Experts of a small language model.
Size: width 128, vocabulary 4096, 24.6M parameters.
Below are experts of layer 9 (counted from 0) of a mixture-of-experts language model. Rows are named up (a neuron's input weights, with its number) and show model dimensions 0-127. Each number is 500 + 50 x the weight over its row's rms, rounded and kept within 0 to 999. Numbers have three digits each.
Before each expert's rows: a language model's description of what the expert responds to; "gets" lists some tokens that make up at least twice as much of what it gets as of all text. This comes from a sample of Wikipedia text that the model never trained on. Tokens count by the router's weight.

# expert 6
What it handles: Table and list punctuation. Pipes, colons, semicolons, dashes and periods in tables and lists, especially the colon in track times like 4:43, 5:37.
gets: " |", "-", ";", ":", ".", ","
up0:556490562498506399495521445551481425397479503427638492535502493437557486451570446491423495415495480496584553587522414515392498490557439460516502513484374562538524485455510526529569501492451531562522491517507470490549486543544493429406554659519538457472479436490457528527528460538485483499558563453541472495560477574534540440529540482480534508593558544515442513465466448517534493443607
up1:583550435543472396479437407510447535509447513505554504509580510436504500525478488573557449384488539501449474541464517512443493482572541556562520536514560448537553573512457456525561531483433541530513433365406565481553521474533508586518458412424526503490395484558580559433551521483435474548456486504494487519499503543606533575508498424506439447492473430541512492476475636485442519462517
up2:530571531430466502484470509509470569625476478449473523476533492406488471536465539492469514584458472480459476448551481422503501639458541508535458416479582519568459585533552475490552434552485487475484464416394538504429532395454518491503419446508576521570432433543451502544449580487433510509460532526507513414465577494473470536570497567458498490499494532472580601501590536521570462416570
up3:538626559467444547365500442486478509534431544426501512488481506520531574574466479581440438516553598506552437566560530464503418528530489519508535534518480496550478499549458515498438478436382539539465534527310494493511497479532501564475538562526519452496472472533457521467562496537545540516475449466490442503569553555422515373542553515538520388519452473456515464606454476552490493506529
up4:587507450514435485391448483479520609518459416495552576509431489495537498539532465549509433437610365542474396483496510529524471553510597496498453590550375535471532463511450435549490577470516544519470429561458482526618574531449617537555565505464569570465519433456517474486447451462537484522529504498563459515544442484481603449524517486531457462468484454445522520514496517459516535493505
up5:503452563504497506472424519508538568616436379519545437561469535532475441556516450365423402501606532594554552424406473424487474507502499552513510495589439472540509499605465515468459516444460518485492528482496475489489539510507543474408495598439540440532486524532545595437500432491409421522489527506486578485471458510474573558561432484461468493481588569510522525545442529534509505544501
up6:471543446603437510395543571558408537487548484481515432508474375502552548524504486540494584496469511489454486623493562423529576491434506480553489522564560505487494513478494454479535426561475448536551473502482457369500565521572525442557516523509550426524501507456526444490491523505498594498598597492402493530480481506422472412531490452526539593478598488627466518492476424503501544506520
up7:478545531524619537527503521488502512450582493475505466601535562452573481493506530502386615457499511447515438501561455505481529521442440563555526504453502500471574446531554410454466493449540567474432474394499426516481511537490482491468392459459537456424544532483514507405451453690534465499553536525583521482542555581479521458437454456556466505497464550542484546527506558537441442570471
up8:464422543464434497617432544452465486553391477427470534579518568577625541489555528540462441504489471453423544421488465440513493415530574473439474491510562459531523483595560464476430543479435524513473506424497414513501533454487497536423546548512479473477494465516598526472482525488527613430504518481483513431494481475501609467534509490642468489504487362471506491580557523519466534510492
up9:533555466530450483510472608463460434550563423468548497450528519465540487504462474486515484414465557486460532454538431430396478523441512530567587540548506442476456555552531454380421560401495413358495588513524504430473505543449465465476500484507519462529479506574547451417508518531483548462449485523437498429550528497487586543514477384527532487594569499458449488459554502521593508406507
up10:510515480443523502440520555413456465490530555483546425445476509551475544554478446571552406471514607417436478522485464562444554476502559520520507477560453471461467567571522503461495534451484515587418491464544523485391449532509571449464588536558483516425556493502524429534405456527570522560574585550510546534464497478422555457495508426502506405424457460527500571501458579519475437353482
up11:534634453432481489567409526443468478466537531484447452460503591522523473492488478508503442491547506480528565538469426538494533545626510538505463527607432437543497513510601496499498487554431568391399484525466523404541525422415490452482470459542474564529569554486499404423508434482455502525558487552446444480504507428521488459538488577534514407500537427504580513499549554585550582519520
up12:510454481477623487534491501484467525580556461427496478469446391587514536556511588473525467493508548474430482530466494552497537459513490450506586490538538461441535566559463452494432459482482524463608554498477466475522518485540552589572468530484615550476565446515433558524388476427538595518542475476433594507412548533462438556543593478484483517597513540570469505498558457413490494457406
up13:470510511430530432562434483479448465462428479515488554458522487478525604421502473446512452446480504506591424533505420497555448517448470541515472501478535526495502493494491515469510467465417529465621506471528479454545448543471511509398447625538522470467478498519506440454521502393502529488563693461479492545438534487496514586581585548441598462511528475545591622537550519499430531459519
up14:569493540441490448478482514558521516553402578424497509620519528524414437574545506453541427578432446556556531535549457503423562559510453415496447523549542593525434534562542505478461545578486515458579475424521462404422520487576468458411521607503523498453530501586485426513529559489502533482481533497472493582516499488510539501602467491544548509473507424511457519467439512453427513405431
up15:491549504467535543506431448513539533565494596485595501549526463490515496561515574542423522384448523482444463523495533384493407467527483499590538519523538457543478585596502508506599467415457562551527527485552482547593471490512519568374506464461542454531455479484487517570589444562405477575577499587500555525537494587523546461489537536532421470476501466500547540563497501587414536515463

# expert 13
What it handles: Numbers in tables. Digits, year pieces such as 201, 202, 199, and spaces before numbers in tables, score lists and filmographies.
gets: " ", "0", "201", "1", "2", "200"
up0:500603479513543442527429473573477578509469535450511462559528496448561436413484541629495533590480418451528497447440535512542541527530520537563524464542473541452435454454474461427500457490542509499394462454548499528452589507571474507491543551515500476377474552507506560444592526555595445537456489591490466552553534424491514486582564603499485517482497464577478469532559576520532543564408
up1:543519364453417450478462515443518445521457490498570493580468507531587559394522565572522469479532575501529434539575483498540505525535453500574509511467498553490543506507434495569528488546576563414540480498534526474466483504597560533471500498539478460499588460508515504484572402375543530578376396504490537494529553483569531471645471552465493512520443501542568534502503563518529590473520
up2:525530440436557519477448513485573471578439512481472556524531553434488557488480460479451424553513473448514535487507482484514533451583497509387525518530542441624480579504463467477516491484510544434462494487438553545493538514466558427486519457464470540634591407486398557473552487562382507489547539485460415463553517580523449507558455524546612507496573435525449508520476548498541395575407
up3:427501538536496575439482526569526478527553603509441432509493509462453531385569499508444433581494499538473489438473389563451549512513517536458454520484539501500456577525429560347453537451443678456484490470506417534488513576522566529462540544492514490529456449423520540412469516475501536478592547449476507534495513526422574523448542574492409542504491555535562480512488548433508525529485
up4:461460409405522537459463533464510455528492554420552531429553513470465424624551439483539462494503505522481478570455575525464592472472533529446479514471445486523493449494487470550416460473457411468457449475560573413435509475492572436428543431474468498532444454484563479487493496459409485530446560545435520482487446514495477404510466429369492503515428523442502557581556508499651484560554
up5:534555440473503461476534447553445529595510518386527514568540539484372514537470485575439404532422473548558512530560514455517423385512518544482564525519497462530493474501479542596496505555501500500470531488489528503486498423531546400479473508496513492415535489481468543543573511463443540615447562467672440550469442608469464468531525493546529541525501485571614555497492527593502510455511
up6:460477395496513509435448509466553479489481501402468494481397379446490411558507498434467495512479447507552385398524510530466513550428526449566508428486489567583478477498577474494498510431493605487518422522561480455483543605465505457405521521524461561459393528467490496449392453512485432529491576541519558575527532470536469572494502478572414517454483539528462460530506581544516528425555
up7:543538513533483507482487488558524498505439586466522454468538445532484496579491547455572487411446514425442456498575445581454429512520537520479503449474520585592488535583455415528528449440562494512439542505577553499496473442603456500435457593521580470571608492479517528539447466561457520546572465516459417510545477502533473359463441564430448526498376448576506501464469563511438517531490
up8:478438549393462517425469481457449524468513589578627562498541494577483479492417553530462507583434544471417517511592462491497338510503580529466530454466534411513595472466486468508543454498478556527501402477492551547521582465497514517465422560486523504498410565593519541426551494489565533504533535467500516448521451509506491535507549462559490472452471430513391480486555435452529571548445
up9:439458531553560475472460537507548481495514554440392506486415384525554452432523464460391470469494424538538475446506491606502547513531509537499501436479522500574505527473513535391537496553476471556447505496580479430515544485546518505502432525412483625448469441494515547366510534503532635522464452476473592478482606503517509571505416530475484477522572451473506408510455444472566478434527
up10:537594508558484452557449420488510523479482506489513486471534482513514479560598561506395528598511405484484583395450550576418486542510576562614540519503518550507545586506461427519545501514516542487475510512544585458412477501483547594490538578379502461467527448507416485508609503585447563501436515457457519460523518536476507457473567383462510561565556492510500470456486452464541467557519
up11:492515406491503499508496537479420519596532465503461475503532537576447501546535466490436415490490551564524505528437492492408482528502424460468549484446569452618634543573516532479457430478592454475461577438538521470387560528469505546404470447432456499438446408498527438453490416519482478502532608612573451492500512468590411498495445482474481410558522482524546524502534475532545483509503
up12:473486452507455533520515507513532447525485502487476471458479373436541469463502408508444358438522586593605594517481466573411624438433497460543527470475468549529452465431458460564467557447553464524404505462411483486462497482511497512449521595468392596525480528465514416514462491505438511536529508486503521487534465479532534491484459511577440451492557538577447463417445580458530541505446
up13:597512475554491519493444448525439437471486497432564554432622511492491519570532539394480557499532451419567522551462518458532561565524596527553498542466538485543529561545542538480478376438515483531498534544539526439483508512542496416388560540494567561478418394543500559459526478501493488587452532424580515534458535514494489420507593457467484461520535401502476507476502400497483433432431
up14:395475458523468497544539620547527472528447543474563551512528481547492546518405449467501483602550589583455500666540572488581549578516497480568513504477513570525475484432513468552486511607537559483500525531549542456519528512505516492508545488491466545530524515513495490495469454526381595454517503475462462524537473502378534587465559565566575494493495513492484594494583486504378515424546
up15:568493510480434569384501522510546518576515507521497415512412537495476510513521438503507349477479528533549433523589434540436475446518484535358496481570476507478555503470564483527498544495567419442445536495456488548470469479484529491497541499574505361382521476506565547529504529453442552506485407524445597523481543599479517495493544446487519448529505560428477494540373536428497544554512

# expert 3
What it handles: Determiners before nouns. Articles, possessives and number words starting a noun phrase, such as the, a, his, its, two; also the leading pipe of table header rows.
gets: " the", " a", " The", " his", "'s", " an"
up0:472484434601402490504554518393415478448535522535497489484599548455523482507536497485462449552475493568492439489464572385535424561507482413512457486533506484456524526557454489520600481502544468542527389500552498541522459468612444511565521445513512497490450502476592441456422587585462543533511480537565487505567402526626489446463437463578483485520443515549484429515571437532480503570474
up1:475554599418557592480416489477496609441431582495477449450551461481539563569585462506528538482416458411541441539543529463524458458546570573510433548546459500473594540554513450375493498475416544558506444404437487496585505473543536430529511503453594483514496416439466503499468522518497488535521509393416523442533478499416469452471548535458449478555519499532474520471461528457432545508501
up2:482489522555453446487481435439500459538470402457456589511535479526533448594500468527520513557616476490518612582497510554532575489497549559526487506554468545475489492493481558542511609503461506499450462471485623472500453529505538473567469573534504572418491450502536547475474531553478497559622543457616539543511527547482487374553482398489497444469443442545591568469601503432484465551541
up3:521476487492510516536426446500358442533563454467534559432496424595556495551532535452425553479433447520504502494568472581455478473480394473512464509530447504450526424471466377500565533504503546561601511414516499470540525546442396500495445407599491471472629520479450432505493463512503510465451532480502598482430555513488492443602477490475473461572512457489586495561548437492471487463462
up4:566514457480441428454484440538505524448478475501486427461559606464462539469639503525497530513506527511556429454436460431379638481519525508558418453452486539451555467496467552501492438484567500492527503525460496521525486546487614465578502544527490423591559415429529466536472530465502411514489574495574506447484535439605471517483578504406423481457532566448527481556518448496512484542422
up5:585454496535527458499523419504587408479412525415564562463537481513513545456417402536473552619444521504508516510551460488489439479520481501616452584582457480528536560534454444434505474512501516591485461452514499450475490470429385503493500500529506439394480483593510461500464475510531606496599449502457491532413479553564495476464560456514475520574555487515563459479555540449621504547481
up6:516535505606573609524460422513531478461503492505470489436515501433521507516516482521566413577566485470522551511520454601486513488460503517523483527579487486515462524536510474398464497581470494556534458475573502503487501449541479471609451471440563448507524537495453467492479522560483478526622579493397552544445518472427429461467543539571472551559446527569411496434654584446530527433401
up7:520505477560495473414586487488469493431493433439428455433578541588578497455438473433486494488468481487446426538515501566440535403471563492554460572425489533522514540515587392444443491419488470560526534477506504507511513543477484476530369568540622539438610441490572491545449471444522554473489462497508467438475492520459531548509494490553503427426600543469579564542508558552429545488529
up8:472531537495512605572443490506465430390497551543458589533527483457497469581482502484578547583526497505570482537413432419532479513460484473470461511389535548447522538496543435533504454519482557496526429459506586448550504518386438473399482488465504554504445400507547487484418443478527620535530460454557500444469568527518470577485521495546515552512408576507523549553619512560529475443552
up9:514497556536487682432440505484485497490526404387430465522516490470518498540533422539490506570503452524515426528448473455460452447545526596475455456544459537573525468538517449460541569479492418439564551482553412485549443529501522461435477371535552443478566464467518593496427547506512501500483447400533459473540490431506540467510527488613542573519419570420478479465438485473504467526528
up10:514475566500450428379551595593455522461518534447458524543586475549509499450499398607464518552456495469547504528488522484475482482479441442503500411480449539602406534494450506419514454516473507546468438396529629506455579535444533470491521538518519541540476436535498557544547458563478458458474508543572431484535530488575444517580432526465575526508565455425440510520558624510456505501492
up11:522522474487426462477570496572579645433530576464477459446620528575501486544612424564547491528514531501469534539655567512556546491411482492578452500502513540496491516571499468483516522426532558550504425385493509500509481446509468443538431484431485510491398490454445503462518492490460525536560487515430450572542474491488423488474571517467520485461497435408519474400520504499539587551533
up12:544462526453451544586540508479479534512532441478482571435588586442465563519459487525558476450444550558508434514504477534487522494428405430482452549513513521516429552515532510486509491475567602484469465502567335477515464476516442460569444530525529430372519544565414394516489528480553429522527496431557487467504478442461445584471505421448483456500510439471557549499435573510498553518376
up13:454560468443513486451502549542568559533497545500466475463556452452465544471504474437463494400413515542470443491488511463450424466447536549504533535522546481524543424581499459656427537505524448415440518465558477478532472484470507506566457496444580545596565531582554485546498580553490563554457501532436502471511421518539517557568536592639522520473486560362487503499472513424583463501506
up14:524479523413450536474559400508554544462411491548514495464536464420450507487542499546473427436502575471500429518444615530533442380485460498493568513561553480430642451482605494524575519550553491509578487433533445501505550550499475448526505504438548503504506482452540478490548436476433607509454488612471602515518436527488526542537584587434449437497468507525521540542519468475521533480408
up15:515609463489544432440365533526449539471455519502440474432436503484494534434554498545545465496396510431508529492559534561503435533538443483464529518509450519560603565465562497543498396518452466529539514506486564543550482576443488369521465465381456527520446469494551521446564521498524543603490550501476493454546472442629577495552531477434435451505504597475517408501453457471464484509532